config.toml
num_hidden_layers = 14
hidden_size = 384
n_experts = 64
experts_per_token = 6
d_expert = 32
d_shared_expert = 64
hidden_act = "reglu"
moe_layers = [1, 2, 3, 4, 5, 6, 7, 8, 9, 10, 11, 12, 13]
router_score = "softmax"
normalize_top_k = false
routed_scale = 1.0
balance_loss = 0.00374
balance_bias = false
router_z_loss = 0.001
init_std_router = 0.00908
lr_router = 0.000867
vocab_size = 8177
norm = "rmsnorm"
norm_eps = 1e-05
tie_word_embeddings = "early"
optimizer = "muon_variant"
learning_rate = 0.00654
beta1 = 0.95
batch_tokens = [32768, 65536, 131072]
max_seq_len = 2048
train_tokens = 335000000
max_steps = 5248
dataset = "wikipedia_en"
Below are experts of layer 11 (counted from 0) of a mixture-of-experts language model. Rows are named router (the router's row for the expert), gate (a neuron's input weights, with its number), up (a neuron's input weights, with its number), down (a neuron's output weights, with its number) and show model dimensions 0-127. Each number is 128 + 32 x the weight over its row's rms, rounded and kept within 0 to 255. Numbers have three digits each.
Before each expert's rows: "mostly gets" lists some tokens that are sent to it at least half of the time. This comes from a sample of Wikipedia text that the model never trained on.

# expert 56
mostly gets: "10", "12", "14", "23", "25", "40"
router:173145165124128132056149131118132113129091121105140124148140164116153133188201124152076117100078109186096073175093143125186103063154125094096149179156130139150152143163130120143204116130179119145127177112096141141132099147099147143133167122140144082097165135154201100128142124121142166118087133095135173124154191104125113123056141122200143093110180156137158123141143169133105143155120
gate0:159139103120146144159153075093085113122105138146131092086117149108126184125099107084105114161123140098187133118075116155066125081094158118131120078172127118174160098112084135113109155056126129102116133167099097081122080127157150090130107127177158136090144096141115162114125062095055128143147146114149142144200161126113114164088152119134118123123166114146092088164138110087104047154132
up0:159082078048174110128175169094122127153094093098126107061114158139103126122147151117104175120147162135080146117141122123158174177136140158130118156154152150087117118148181120094127132137082138116170109110142109165154143076179143184141158100096163138145078130102128126127209090082050111148164065118116106183160123082136117125152134116098132096135107101208066098117135179123143166132083
down0:087174138127149135141152110151149073075127131118130081151130215121108147070148156136099151172120092140151124120094125136143172133130126223147098101101110131177106104067127192118102116107108140144091100086137099098138114163090178134154114094141115121142106130148114096151153116128121132116103161154116106090117078158168167110147118120139115069132181117108098136142144148136163171170187
gate1:095129134198081126169115123166138112110152126163115135179169141097106109100086087142110127174165133123153155098107144142174114172087142129129157125181088149133109176074046126118121159155101092152084084114143093125151090142151117145139117127060144126104090158114133164139141106117174123160096179205073161099135098211099097157121117095116125146144138128083104123103143117128092135178196
up1:104080073068096117159131162127161148110139093129083144152028145148146107143126163102142151190162142158221103142141111193170111115111106163169095121169146108141119117094137184085159130052144127146132080099119093161173117118150106144080161159154134107075134107125095114120142204111124153080184129134137130123102101181110151103104113094097134165116084151105134132080151159188100157086124
down1:105123159142118126073091126110185096132084091126091123122122123114127106173163117150184221120071148077173098117181094137133155157165113098160116217159122079145124161109122144160172131103126144111159132190122151151143150127188172195136137123154116159158130198161117141192134068174139133099109127152161133105110097117096134139154091161089113134112105168081185130129125059082115179113117

# expert 23
mostly gets: "television ", "video ", "military ", "aircraft ", "political ", "ological "
router:199067139124099130095097089067080128182121144101111117168140137103089163172134138188079159104100104184122089128082133098181082085161159068094134140093142164127133126159124139167129134122136112172092188126065086161132109169110168166078148125096205088088174162125116075168057133099109139111111129133098192198097127110151145173062095137084147117073143156094154102131157176128125133169112
gate0:080130163095190119069137092109165145128153073090087139102174141093119129107088114100175140111117133134118147125046096124091085180045086084202140099104094186155155062116159138111167167180144069097122090111146154110138132149159152124131102138096056073137119152081146136139138136141125148101116169069084142174153146067119114061186178055121152137152159086186108140139171185127153150049124
up0:131149099165175123165152171069111144100102103155154158132106142133143122130118111140137162117213126184137111129081167140075117114148151093128116195206172125078164134106203113102116098158169123136059121108158080130109166107084115149075120083197119100118145116110102111151178154133143116098135209079122192134105121200104140144106191102113168093152096138166110118128070138133154145130124
down0:095176076140094103110099119079088097110113108099164226158152168115148088156120121083126155126091149218145125127101118085087117162128145130156143079053168166101132149157187132087183136083187121091096100111087107170182162119214168059148119110135161093132140116136198153124166168145189148147123158153093093149152186144082147132116094113143151140181151075139178077148149135129136083127112
gate1:128091112125164048141079076197116172106086182143131105157164106108092073149155145093093108109098130120155167075132175103142179172082109170123111116147104154148161137125166138114153143143116111139091066083166149127126077121118134133143155160122160097161091133172166130098106117171128148111211129093177089122085123121140158074118135169162121103114168103124115063120141146114194141139175
up1:115155166134158083147098176123057153138075132164111152132160120111115124138066143136162126089165105121094108145093103197153159191124175073155107074072116120091129101158088157119108078129162137141071146148147144108165131127158139110098154128157162118108158150223173159114078115138190097078167111157101147100075138087099120102203082143118127141128057159140105123190165119067105128123147
down1:105085125118151096071140079108138142100145099180091197176078115096153121076093055139103199144109150146130197153104071197145074142111141191106111095096128111135115090116133108181097123050147207162065185062160134151114116122121119165089131121116117149077120196119136159122103168121158144144118109147167138099084166116154142109123123150130121191091131113131102111141127108166129150094137

# expert 35
mostly gets: "also", "design", "indic", "However", "driv", "architec"
router:113122146146060126083120119162113103129126173105119100143127154129096122095197071136099156086133126183129107173134162080136100132173177102133192131176121140145134164142109082098109086090131125172098110100038117121100093186050145149156136116062148147080138159121155097074098122135112185128094073123143125168129158133175125139097093170161121168123123146107105113160127067113155120109138
gate0:053132110125105135136144089161134126129156093119151145127123187100160172167082115077172171141113151080152162117133132147089173126072163089142147109151161165187075088105071123168119131122133121121086105121179108112098110126102125115184134101145073129088139171160127146155166129176129057166188061198107111138073091129084190100149090149130159104155148146145141165170055068196127191071168
up0:092134099147118232165097152110110093154097137132118076134146155162147157157135143129125158083132070116118094170125163158085132151053132200153101128117111191127113180151096079132148126092104032109156129159203169139151148140157106150182175096188109097104043146167127124153168148179092113081145069132114138141118142127116137107112134108166106131127120137070149104143145151100155088207143
down0:157112139165109126129135123125160116194117116163114176197139106126139135107103141149101137133111114111127111081126157127084126181170153101145163147158116130099108102136116108053111104103082107101144094159108137180178156132137148176084159065088149146059141088109072090062084147199161133105088137108171145095139129134165070158104171169122100131054157136171101099141178132133122193109134
gate1:134146098109106154118159089133140161185095109151182108097147119151164103126110127116103105166090122127148140059172152170098139039134084126135088108130204121100142089099098171163114118130063091114122136129140187171143138151194105128201158097132085156135130225192068111145121133103165077160160104160141126074094083135135131061139120135131131173124135137113160171119086148157108151137149
up1:103195125139133137173080176078126077139142201147147144144118116092118157093132156156106171175134161087094118134100180118083073077171149119136199165113075124134127136088106107114154138151158154106080083173077102118114124133158151113187112073180185173133149109071159105138174164109130111118181092128146147142153170117165125182071156092069119104097091170116093098104125108085149149046074
down1:160124111167105117169161124127099131140176141148132132178134184112119106110121133144125114132125141136132147131121154125153094207141179116159131145107046132181104150156149110147083133101159138123097087137106076114106180128059113108160120128127166108175218151069122160116149144040128174105161084129120124081096106143146098119154137105108115115151175054184126127113111130115100146084074

# expert 8
mostly gets: "—; ", "%; ", "|", "% ", "±% ", "Ret "
router:199121147106149105113129102131110134093132173123118143119134159137155170177169100204086158103089061148127103181069153110136128065150145096097183198202167119188182127171123104200153094114158160189113186128111120138118125145085121173135160120154192127133194130204115115125122114096114148149094119090113143188096169084129130175070143116158135126127175169104116133117140096111095173136118
gate0:092121031185143110132095133178121139120100152124171163144120106174179152104149111083112109141148148171139087087067169161126144161102133096109133103122100150134146076129117129097143112172161163081144161123112128191104169099135135130156110152151186109087097138108118112164152087156122166112126115187130155170117120124156133131054105178151125135090064210090123143089108053140085144168143
up0:076157091116143093149142074167120147143146098122127165125140067169078158151146152174114128150103124087104133063158153197173173133145038151154060123101088101117123094114101132090155104135139120137127158189120117165127133161190131167174088128124140132074125141116141145149117120212133081141167075103141135108153118107095156081136098112112130171070102159190153110092151150156120125075154
down0:109141050128141115159119149128130130174116116138165137122158145078117178140127108146110162136149101135130108160103109184183158165150088144161145167140130081068098120153071136108085144164140204117099105103102093124137093112165053073103135102057122093129134084143110124113121154097050153096168140135079162177152085059197099141138125099159133145081108145132089121137145129163162153133128
gate1:111145118116174095129094157168159128140137080145110124149078145154136099087103141110138121118098166098104143179156088185118116096146071183126147128077145157195062135108173068106128146158119126126115091167148094164138148087153179155093083150121123101069066149102122137086095135147110138112132082186169139120139200136097159182106127109147113094206168095129141151097142120111158187142142
up1:146174099145091117168124114153140141158137123122137059126098127108114148111188147027137186173181143165119145144122043140108131130117115086091125141116146149134097132144136167075081144189077140124216147140138134170107172097161132117178122191173106122128140159188104128136163182112132117130131113126156149122134119083182126151185134153107127110106108142113118140083166126141181152197111
down1:144156123136074101124120106158102107120124129108095110202090128136114154106128121117104145168196165120112088153114119102097125146081088178142178163130117129133169182175153153162100129103089146173136091150129070087117149046107069130098103097191154139102106139122112101163142076144115113133100165079151133114166164139200100086193177155131159089148124086100124145103149103168144187129139

# expert 6
mostly gets: "Coordinates", "Candidate ", "Country", "Succeeded ", "JPL ", "Born"
router:156077177109082154081125137112110125183092131106110101188077191146141111170182094086117143161138083125136112173102189082123152129174112090081143157139177097118151193120117050119162104098177099142085141115128118176114104140090180185087155126044120103105150176126129088096055155110131122060087094074152097183058175151158125162097121096124145135118133122091137105152101145139098171151079
gate0:106118086122187109134149075147101077115105128159162091095081179107141131120088095091119113157135151178150180062151134182143124142146111132129160134151145114114101109133138071143134167144094153136129105137179152101118149130152137144153094153140120167105106123131105193169159114066184145135150058160108117083143064155074167080112098135075087076090175176119109131157100163149132164134103
up0:113151126109180099164099169056088117174137080090125105164085127146152130066118141110100091067192093104043127109090131157114162076107080093178154143095130130135101129171073175142117155127060196131185067102074096107118138121136143119126162140172126089073151155145202112097121183109167160059166106145157094137096097068070108094107153089138171151125146164106112136117145111141127135155143
down0:239118143115126084101077164086078068130104142106158119149121096174146179143180104091119097107137075081119163126142177099144106124106116135141154098144126177109165151163096087148185167167105166121159130174109178111123133112123136154102155148145117107135153140164119105097078132057111129149120083107144145096110175080107152114116051134121198123079078122075053112147124110097192142114153
gate1:112082133192155123089171048124137165109144139107165157173121135101105159161131188157110130134127068107149156092158094115131143142134092121153151103108109115142118040102163114120180091144174187156109090165096059134123161100139105119103132175139133112122143206143145124127106104182179098137197152182123223099097161109061135053104140114124123142167211130140133136157158059089102183117134
up1:069118139150125072148157106129141144113144089138132111095132137123166115168100094077054106120154107088156111128193095159152114133133068126138122107103146100138125092091176120115115106115089210100093091122085098106145143162133081103136125048135053119103168090123110116172165091157157081132143193167118138153152133140144171198153113164088151130157159077103128140149046110144028118119139
down1:125126215085228081111082107138155137099098096136060125104121178084156131186165166076107181079110079105139116160142105119158178132129052108102076166113143128113127146144134143102127112125112095175149182106124129089196130147143082096140138091149084093157109122145153134145139049127094115089108114076111111074117151141165139135078155172160079208142118108169132142108107119143136095099114

# expert 44
mostly gets: "name", "ations", "also", "career", "information", "History"
router:125113144158128111107110145061129081132108179105105114130110130104093099145216097141089157110116087205096093144136168086194120104163175104117146155160155117120167155150070138136165064118172140120113159128069165142121101163085145173173143123127126120053162131094184101124095176139105221144035123109084141179119208103127150114124111175176135163133138085105117124168158131129128164150117
gate0:099186104111162081143111105135164079108165087173108120101125206132132128101102113145156158113137161113219148102140119193173150176112145141097189152107128092196134110049127136137076107071107203140110064162152150069151133087187123150101083083129155142166136175111124174176165103139080153131113106140176169140106125132103135094173130126177131158144085067148182128158082122163135131154118
up0:113139129125170140165146150111158085125131108094075144137126103104128168140094149156174068080127140129130093139124135161159048092099062092121122122132040145110131147128065223134160118084094131181128141214148133079111096161158111078088127110135107136094135125084098083122158110181099076111126121111108138135151134147138176112136115041178129107143180046113195143132144153119070112161137
down0:071194075131057129054085139171107088102117194155120131111119114154140129131131128168175186166137138121158109126109137144171096079139142134121153127125150129179139193096169168093128117125059101173119053163217150108082122100115155147140106110159142080158067125110145111129108131123164195126185190040083103164132089135140130118056110103116117095128121147204138166068113163145099144161121
gate1:148170084088093127154162105124132131037181133104108096118109137106152125128173120134192135118133156093138102141147121163127172142131135095165105073081083138087115103137112060146096141150124157131143142178126143188183121183181111151072173153157136106187111179091137123163116160195103047114104074064123114113135068153127130127153103183084145173088112164092158156110064115150136114082145
up1:112158128118107063125094107186078148163161133097186143157107134118154173180135137161166114149104104101129137067151097114135079169190085138093171134136097112140149099090130176111107191160157108107105140119112111093113125122174121099130157113075174159154142118121125131092113150180130152168118105174133148181135083164101195134071108082187110087112123119147104157108142119124127125115105
down1:098164123188177107082105091138131151157142231103063144125154076097128163095158105155154148046130113101115146115137125089145099093115119107191140074171043160137157146105134100116137172136133173041134106162106161145176102148105120072119159113144138197120098121097126137114050096109098184221099051143163096115168144102140096127123130111136074131103112064106130146119142193113125120186196

# expert 20
mostly gets: "January ", "June ", "December ", "March ", "February ", "November "
router:133132090138079143131124097076114129119070144123132113137144132127137126131138125149104113111086087153137091135075181107169110127162145113067139152109114086158145130140139114158151123059123093138111141143075066125162095118114130158095130134140133120115144103086143058171072093116134148148086128146131156150069201111139096134093124094129171139064172156059118079128182101129137148156077
gate0:129099153112091114193177074097155207119126112085189134162147071122134073178138175133171140172181082162112133150129148206120168154087098130091117089147168123093118118155115096214122163151099133146156144164173127117153140144143128155137122154137137131167148176147114088124112139103136082152123108162125148094097073105147163160107099178123116130144154096094110079167102150187170112167118
up0:095119120165125089070106069150127152152218131187147094169109118138174136123142129145084216150130115105158088155092143083094099140132127102145174166130096152134181139156124110081116118187139133105169129139148138133153075127126153117150112112130206193085139164154089070156136098085104075138196132123114121162153138166099135100058144087143118124091157115092120059088111193180156084116138
down0:090068108171156100195168160200188051166134107173093139142132108102098194103078187127109123141111097124094146130203151074191078134223085146073086165147166137191105113109093126050111207129111102124127107148138116097120094113118130119089139133165102159097156187083139110128090168170136101111121089064102167099092137114113161141136114100112116083140077149118096062125136138112111139139178
gate1:120097118161108114149092146190144113096124143149121074103046109083116060149183124110117109153117101104103147101124030131134146088085083171124122112144095093119105179068096082091147158154091083082126084143146149139156154099165074186154081156095115095136093118115145084078157158151111124123131060143068106157095167085177157096126169065130108221123124158169153173079097150144106150181129
up1:097210094153160159110151194183185138099148122084198166147184129074079093147076159152117103093110102126134130091110111135113153129173128143146105117141048105118129101146098134093122182155149151078121126135149073106176063161115170115055116141142167132105132150149130110117170177145146138070179152134105158117144139121114169154091152075122099135123188095143101148162062134165098107148156
down1:103131091126158160134156126153110136113135094097092104099083130133102128093165170120107122167107188134180129104143107122139178172132118156151099160079077134115097075116116115141131159108179151101068122159113134129144152120160156199125137184144091120104154107142121098115143152149138117160105072088114121129172143078150185122090164078127059130120161129138051149167144082169086127090129

# expert 45
mostly gets: "Votes ", "List ", "Candidate ", "Total ", "Preceded ", "Location "
router:140070112118050182095126148111108120164082160123116077139139161096113164166151122104136181128097112160113097202086150133113127125147151066116150171124131105146093140131120125163092126100166135129122136131135051211147116132115116190102178163066169154077135132148166133116106105102138118079097089098143147140064152098138105151067088138122123106036205130041160081151139156161130122193105
gate0:124092109084128053195183112151095093096177134166179147111146049106125088191176136151135149083146130138105146111170104121181183166130051171116148072097099130104175080112137194149093145080161110121150119076069171087136125080107108108161144124119149139111111117167140115098093147111170116150154131155153133109143102163118054116119150090139099135129153098177161116151120096100103136112169
up0:148078084110214116127133124102147111116107127062170151179114107132157119166144147146097145145142126097140148061120153121156141125144185118096151116098136124135163120142078145140167089147121113161120135130105161159202108087148123125198127141146203173122097155125149060143096163093177157081196159114110070158100139104101147134122074098164103151144166113093131068216139134145167122118123
down0:128146095131119167110166129172116166116126144123094137107156064141110166151117069109079103141166108126162115136174167133071159149180136068153121100109180148133115134141115089168133162092156166131118114164127137088165163139124084111123069097141115138153175133102156108118131206069214099180221138186091124117150117163166128132185176140116064108133117075077126121161096108134145063154073
gate1:152140168075199115047131082109182112126124093142134144082078025144098140153113102155146114106138092115136163100200138137145109155092078169119115089167106091104153084072150153138167174123072118062149166146138143088139117121167103159146169102138163094189070109084097141129084128095118163117136118132153094096121124214103152152184144138116128144141117129098128116149174086163102128179124
up1:208124124136138130124164121180127174075088120105057120097161102096132074120144142180136152152118133163088075150122123172143137110121127142107168140132176114146120113167128099076094144128083133128151120118146126158056186118099152104118130100093101126170081141152097112167082105130077106164144097129144099103179111120136083164095126150114128116140129126109103153129184118119107089086086
down1:108132161066157101098111136077146115125167177171104082112147145057084103095137155176089142112088062128128129101177120055081123099092081122127163124127108160121162149114115115135106132140175107154145141124147142145153177106173098149180194153109072136131133095120138123072053121112058173102134145174111152126124156157096167108161106173118142116099121201142091131088132138172088150125096

# expert 43
mostly gets: "· ", "%; ", "MPC ", "JPL ", "\". ", "Episode"
router:166113133124075095097135109126084132143097159101131127130136162134161168182170114160110139140118098147093081212088148103117096108150136094104172173190134093148187168131090103134139102126130100186103162133147101165115130153094112151149207087088206101100174137170162100153118142120110126138076058153162141172077197111128116179111115185158128086118144148077132104147154165123119144134068
gate0:162132160147152080142071136152143139121071126114171127128096098173166114131088160104146087101178071121190144118139086216108093143152137127149084101133124108128144121178206132129102090188129169103135094139121123121115141117103153106138124148115092116154106108094187111200088100138124105145147098096164084154095181103154122136053129082094122102114188097147214141178117134129056186111144
up0:095155131044116110068096113075119168108095079146162178174176189122132083156182162121136108112115090109140122133102186089133195093183181124099095128179115140195133174064143151142160151151100143132124138084164119174122097098104108107114069096094108114122127111114108145181146122091141124106163098142079162080102189101116154157154157135168112078154117129127103088176119120125065134142067
down0:144174111142137173156176103078050103106121144094108101092153120125165166101120183118135141126143113124129172138187159127113120093079134120175109127135151186103131168090153123110140150162123163079157145134134088130175118104157158164112107171178109088103159106099156095125121091087164122103201092116087115173103115131102141132170109165145122097104130097110136127100126073132087145136089
gate1:053139111146201148138133179115148123149142101141115102152123154179137097108146081080144143080133182079176175128100119101100099133119106142142127181132102160162109119131144162127169149058092089151129121145128106147195126121178121175086159177148132100111157049131165184141120154121107123103089072111122162077107119195108056168135114153187114095176136086149083104146071106053144117137099
up1:111164189082154083169047109169162145092137121094169100108115162108103160118141153054132119153138138149148153099135133109146106156114113118079118150099138094133110137115135146113128147097148159149102096117047118134129162137158094136100126149192110102129112114106177176116126163126106123101142078187132085122109127133129145151044076096072082086145087098158077175123203153130171128110170
down1:079170145141155146129063052139133162118183124177159120112102119108148191072129151161142154101152123138181185144074081128149087157089097124108115120124112110149114124131094187094064181116113104137085120204109163146141152168150143159100159115100147151128160086090147157148136187132099076109129140137086143114170152093142164125105119048095099113148064128093159099126178111155124159137095

# expert 15
mostly gets: "201", "202", "199", "198", "200", "197"
router:160123171129105115085068107092112107137081146136127156166095162120109144149154109148097117147071115181132117143104194108153080118142101106020134201107145124167210117151131130159130083095143106123121151149075119113157109144130165156129139147132146143126153122165183118159063102131130145133098107102127108147088187129133099130071145122179148138076170150077115115136161151136157190130095
gate0:109162111091115116095135147144105062167121096145137099145138087071144106116155125138084066159073115106188210131179066187067132121092105184168162121148171126147125168150124131090193116127091065077124109195122132085137087109168161150135157177101080138108113105098104121126178139106130098133147186149096147136139070112139150042152085142127098160099219142138135170080140148173110112157156
up0:084155141110118101136156125214110079148062163138097190169143148135102165121118112146082091134102072161148087126121160121124087124067106119094103155107178106112123129183182136091155148103095105099083105191089095105118126094136157104162161125087064151105156097137136160178117130101168149156072139087159170118141069104139148117142126155165154113128123137100127132112128116178131182122065
down0:222079155086100111130120089105107118099112091099139154108144087134111098150179178163132156148130135140161122111142128186083125135096145129149102072163152176108181106165122122105151104125154144123138075106136120157169158130218124140130119086148113144128136133128110195126114103161148134142163143200118099110120129081101067160120076159112150150122081113086130095107088108126163191069149
gate1:106185160100150143116072139139133168113129128110111137112069149132156155164115158114146131105169114147124148156194097151120148073097143126083075110164104125133151086175115123154165154121123176161130017105056112127107130187105093197140166115074064148162120136146138146099166164146066072184125160157078164144121062145125111138087120151146122130172136085091146126159093112096156127144141
up1:132160084139165158108133151165114122166124059090069110089181139097121108165075144131133149148090148098139072094157099065082164149170125120105086142141146091150109120149130135181191139121163135106118159145169125147095124126117082182124149120156155137136166192179155149145086170175159099099135068162122162133078138106143120156098152125080113067038179103127176083120162170102194145091157
down1:095123153104069159136135093103077149110101110138137092112154087148225097130160127189166125138072132111104159155149139146105186085118084087176177107097112080177126112151151122129124080114176124157117069174133153148111140139024139103095162138131158082143215138114185136160157082141133096092130121149172124093149137128120123108160197104111167109107101172139118070134132127106164146140167

# expert 33
mostly gets: "Inter", "non", "Pro", "electr", "Mid", "Roman"
router:155138117144125104063109130141107092140106144107114130196079114114093155108151104171146123111139131130114120149095154114194109066136150098062167120126150131088122184153094130111130079077153138176113152170100110151155097160119167131155199131072176132092158134121165101140112082160080137156118143118087165170135132088171149160092085123152126124121156169109152114127146213152155155115120
gate0:132125084148114114179113146135093132172164113146153120116184112073129136093163148124191121087072119133166183126149133135140183117134172193106124130118079141094168109142127143194038157106050090112150152126162104106157080160128139117146097108151117192140099098196144160112158126131160125099132070075133153156112053116112145076127155145119117075128153145072179232133168141142104150086092
up0:171114115129179088112100168111179154154175106067047103152154117166162126176139166173131095135167095137185137133140118168169120146135114144124163107120119092114102142125097122123137140117140108135113102113148059142113153154150106078160206085051163114105118140146162121072145140145169131129133120179152117072109127094117086138122080140131139124126149066191128132151120162096042115154103
down0:180085181060117127120132082111065101068048095104055104115128147144169142122193163204059083128129128146109065119097114135148127124118124136068166121115103097073134152148115104074114107080171126109156127186098149193080108074197089130090176069138164072149117126138110088143142084101156177198087148146130100125125146139151110194164068150140092150138099138144075146138147098153102148127118
gate1:145108084077158129095141151123122089126099169094153128099122104168049122112115159158126123129158156144094150091132117140091102192117140133141119133124097166102124089185127064093165101165088213094123085137077189125143173104128171125135121101128126167115148142062070085136102096154175157164128147077149124133234141147111159118129127097078132149169113157105135096130124180196129129146141
up1:142194142139153041115110129121091141122097081131129159178130146116134120116111111114130120129126106151147190151123087097116107108134105169134091113098116108154148157108055159132058096140150109191100165180147084148113146040079113123148146108110122135202151115152175134151117113162134100175152168066195107153087082046127149111103079162153127151093174151163193125138073073165104126183169
down1:154146131108114099154109137136131126132137116114188112187131153084154095082041094116103081191136136150202154191155110105174090057120137159146145170083117111123155137047080154128131174128169114141121123135087152146158141106113135170149111111197130180179189159125180117118166113157107145161161207070175144145142058079112142150122096142173163111095124118170078166142137162087096110174147

# expert 26
mostly gets: "Candidate ", "MF ", "FW ", "JPL ", "Ret ", "ENG "
router:150134142100130171084138134090117142115067148126128142153141149120131171194113144166117184119071069147100085149098147117127136116154120059102163196159133098143176112120112122198175130105195108122140156115117063166137118155082146200106146104108158119113189155128157108120117110122107131096065131176106089137070164145158124148091088115160158134064143186091137130170144120121104127153147
gate0:191112178115088131135152183152082175099108112165191144141141126104117138143129102099168104117094149225118149055143080182196115130127144125152129172105082160133116081096147165148178135089066089104155153145147141155188176079161135178186159180140163158155194090174101173203162162147126162110095067144118138108136140120129159159150105125101110140129108112154107183091125088108156141102090
up0:094104133102128068104091138079090119111153116114096149102049150118157129102127120185051092143122169101190134141117116114083081071191135153130091145134154150108131144091130134077149134141150114165104094114072050159144158110167166067140089165111115138133116130088127114106099149145125186064158186139132103097168185186121102092100235132135132108114123207108144132133177160135172127112151
down0:079160070221096154121103121119109085129146135091118174114160086135084146139189123121098189141191075028147079081064096077178105108137095068069146115122071196140114163128103145126169107079135122104103152115162109195111118174068136137146107123104106120158157143114096138168108153182121176073133108123173133146114090170096089126175128154164187119145081143096077122156134198150135181121073
gate1:108194146073092137193080176127144114138134142112175094105149104139124072123139079097135147126147175148123071133157133156098176144092128148144154119110135086165152158117118156094106154145128172109117089120105095187111127166131132089131121112090127115138139107214054135086086115076137121123179149087165132115120164106129106207141148161143125123153117153168167055151146163081161140163151
up1:067145121153154085097132115179154129064105057148142145189125126183183104138064157172181117136101101120170175103150148133118161099190171112114082102126168126077151117174136139168113139118136105112197165107143097183106149155167143116102152169169109105155191152147136177140123109133169120084180092124149202147068149148161127168109124122186112161087100153084147077125183186150185094124117
down1:110125128143086167089084158169125095117123061164148118078136136151177163096119138176151152118093136178097102145116132144111180160150128155132123149116132103126093153111098096121103195144085167125118132148183144168087169147082186113052107077127187168087137136186124146170118115119147145162144095083089111073171103163061118126167109111163132089120092116072119095116177136115085111132133

# expert 52
mostly gets: "u ", "z ", "ina ", "i ", "ara ", "ra "
router:172093142084065169113128131040097132146102150105124111148132123136102169148122117107126129147098083137121093139104190098126119052173149049087142145140152114152148192170107113191168136107179087129085172118107065143144113156122133179144170141144129104125170174160142110163123165111122163120100102102071100166072147092168140161080092103117139109081134172085166112147132139142127133184087
gate0:092106075066136199049180125069152137099115155157108159080135101170174138133175114130156101111154110141144072155093170111143174135126100112156117144136127125049138101105125104213123153096099125074155117126137076080184072095129131100099160160140140184148127106087120093118066099082141119074144135103105142147116116085125127146113147109056177171108142085149088135146154142146154090122155
up0:137142119114127126192101123157113148202146070144107123115093128096093157115078090096084128197125112146054136128077127111056101125104118164150106154171149117120161117134079187077098079082081110132152141148129082173129174075154069123126154117184126102116139108163116190159177121141096151189128077122090137119149127113149106159186129138141141128207126156063129151078151124125095115142149
down0:122076141075163139134117122140119123119085053119080094113121112184142126168085166151093134189091068073084139114098105091163105137141119114115159166114127114106129148116145134076141120158189107191105129143133141170158115131147115152120077152120101121110139174134094118168131175184087154095087137129077087148156110129117092140181140161147105136117152152175113131155117151183136140146102
gate1:125161184217077152142152133146248129101138127146092127126118136132134128123103114128111113128123108129142171161189062088137127158081126182148195100112120116119131108113091117083107156127098113132090122196097130167131164120113127072120087150128128116126082166078111108098097110119128091147094137089171155098185118099129049087172144141131070107188084164061098175084128100150086163126156
up1:190114073134171129184161093120147148079160147108112161090155142181093061158126182142098074115049151183125142129154099117196123095114150177136101108169117101108172053129102167108145114129106127089133125105099149105093132106166154151189092184162096072141159115149155151098113152167134147100165107095130106131124079092121170153124160157125150136095100135221132156158102110155169110093144
down1:174104126105142165096175111104095135175162144150147044173205069093142105131162111111106113106137068179097140137116132104098143158206137132136194099176096145154089082064133129168143185155140121111194109088084114158137141153178198079106147115142100142111111150077123120084113146126085128113143094132130127146159109136132144145119161072098132090144093109161123124145154124106102110114150

# expert 17
mostly gets: "University ", "ities ", "ations ", "School ", "History ", "members "
router:174113114142085180126127126077124130159112149119110113144144171122098177162123116144107156148082097148107055163065189097137114108138177068077160161165159118144152152161113124178149152100167142129087159091103048119115124169102195195080150130110192141107150141129137098104087123120098147132112121103098152143078155107172105147096078125105186158077130138057139094149153133157134133159140
gate0:122181128079156153166141113070101123098112213107144123060149116141097081079147092133172112101105155084164152082148165144136082181084168137098111153122106152123152136151139074104099197119126074162162158139118092071145133121120084112159136205145123080126132110119109132124136121117157135137191131139115158163139129094139115099135133136142119127139137111105105203110127148188143138168143
up0:111099184081150159105148109158169146185124124120170126180138144076110160084126186118077171179090095142089145163120108109095183147126093137114170139137147169142117126134111129086146152164065077053114120140132129137137170098163118134144113186099095216108138119124132093191114101070114100182164133129134071179143174149136106116184166137117132131084115156116123101118082129095094103093174
down0:103124194106209119121113165140182122143153140135080154111181143067117149113138175101096133161105094157082133144164083178085159157164058155116121155106088125105112122152106143131173136160111095080056155187171089160161112130110089117136114143091105201158162152139156105139167133155176064133116150090176128195100156126112071101154154146125131099157109087115146109028091195182128157131173
gate1:081101150076128069143138138064114107133108167131119140120053103126116120156085172102121118097160099124145167107116143194135080137089089162151103137162121134173118096132176122119149127161138082083086172114096144164086093143120106167067123142156118124127123159174162109073120083085117110120138095154123147167096100141152134142164134129114068165146068170103104123169141156104115120105200
up1:174167152172164188177199109129138111152077134107132162110117152151129172139076090083118062161117132146143134176162152149129075124131132143132090127127133134168148161122150136127104152122119100114055186102104120114097116061161138145110134182146155079109107140095138164106122147123099109177154180078125128154106106111119110064102121170126132149105174155112116147128123086139173121087106
down1:101135141163131123172071127085082085123116152147154201095145122076146110097101128102145124060123132129167155168116116114072115136150143156142099110095141098199138073142099162143139181181125171135090152113109170094141128092124116106103128121103182135165125177121144071089142147141099145177146130141078117119112126128095132105149081123108109108104101142081077119137135141090145198187087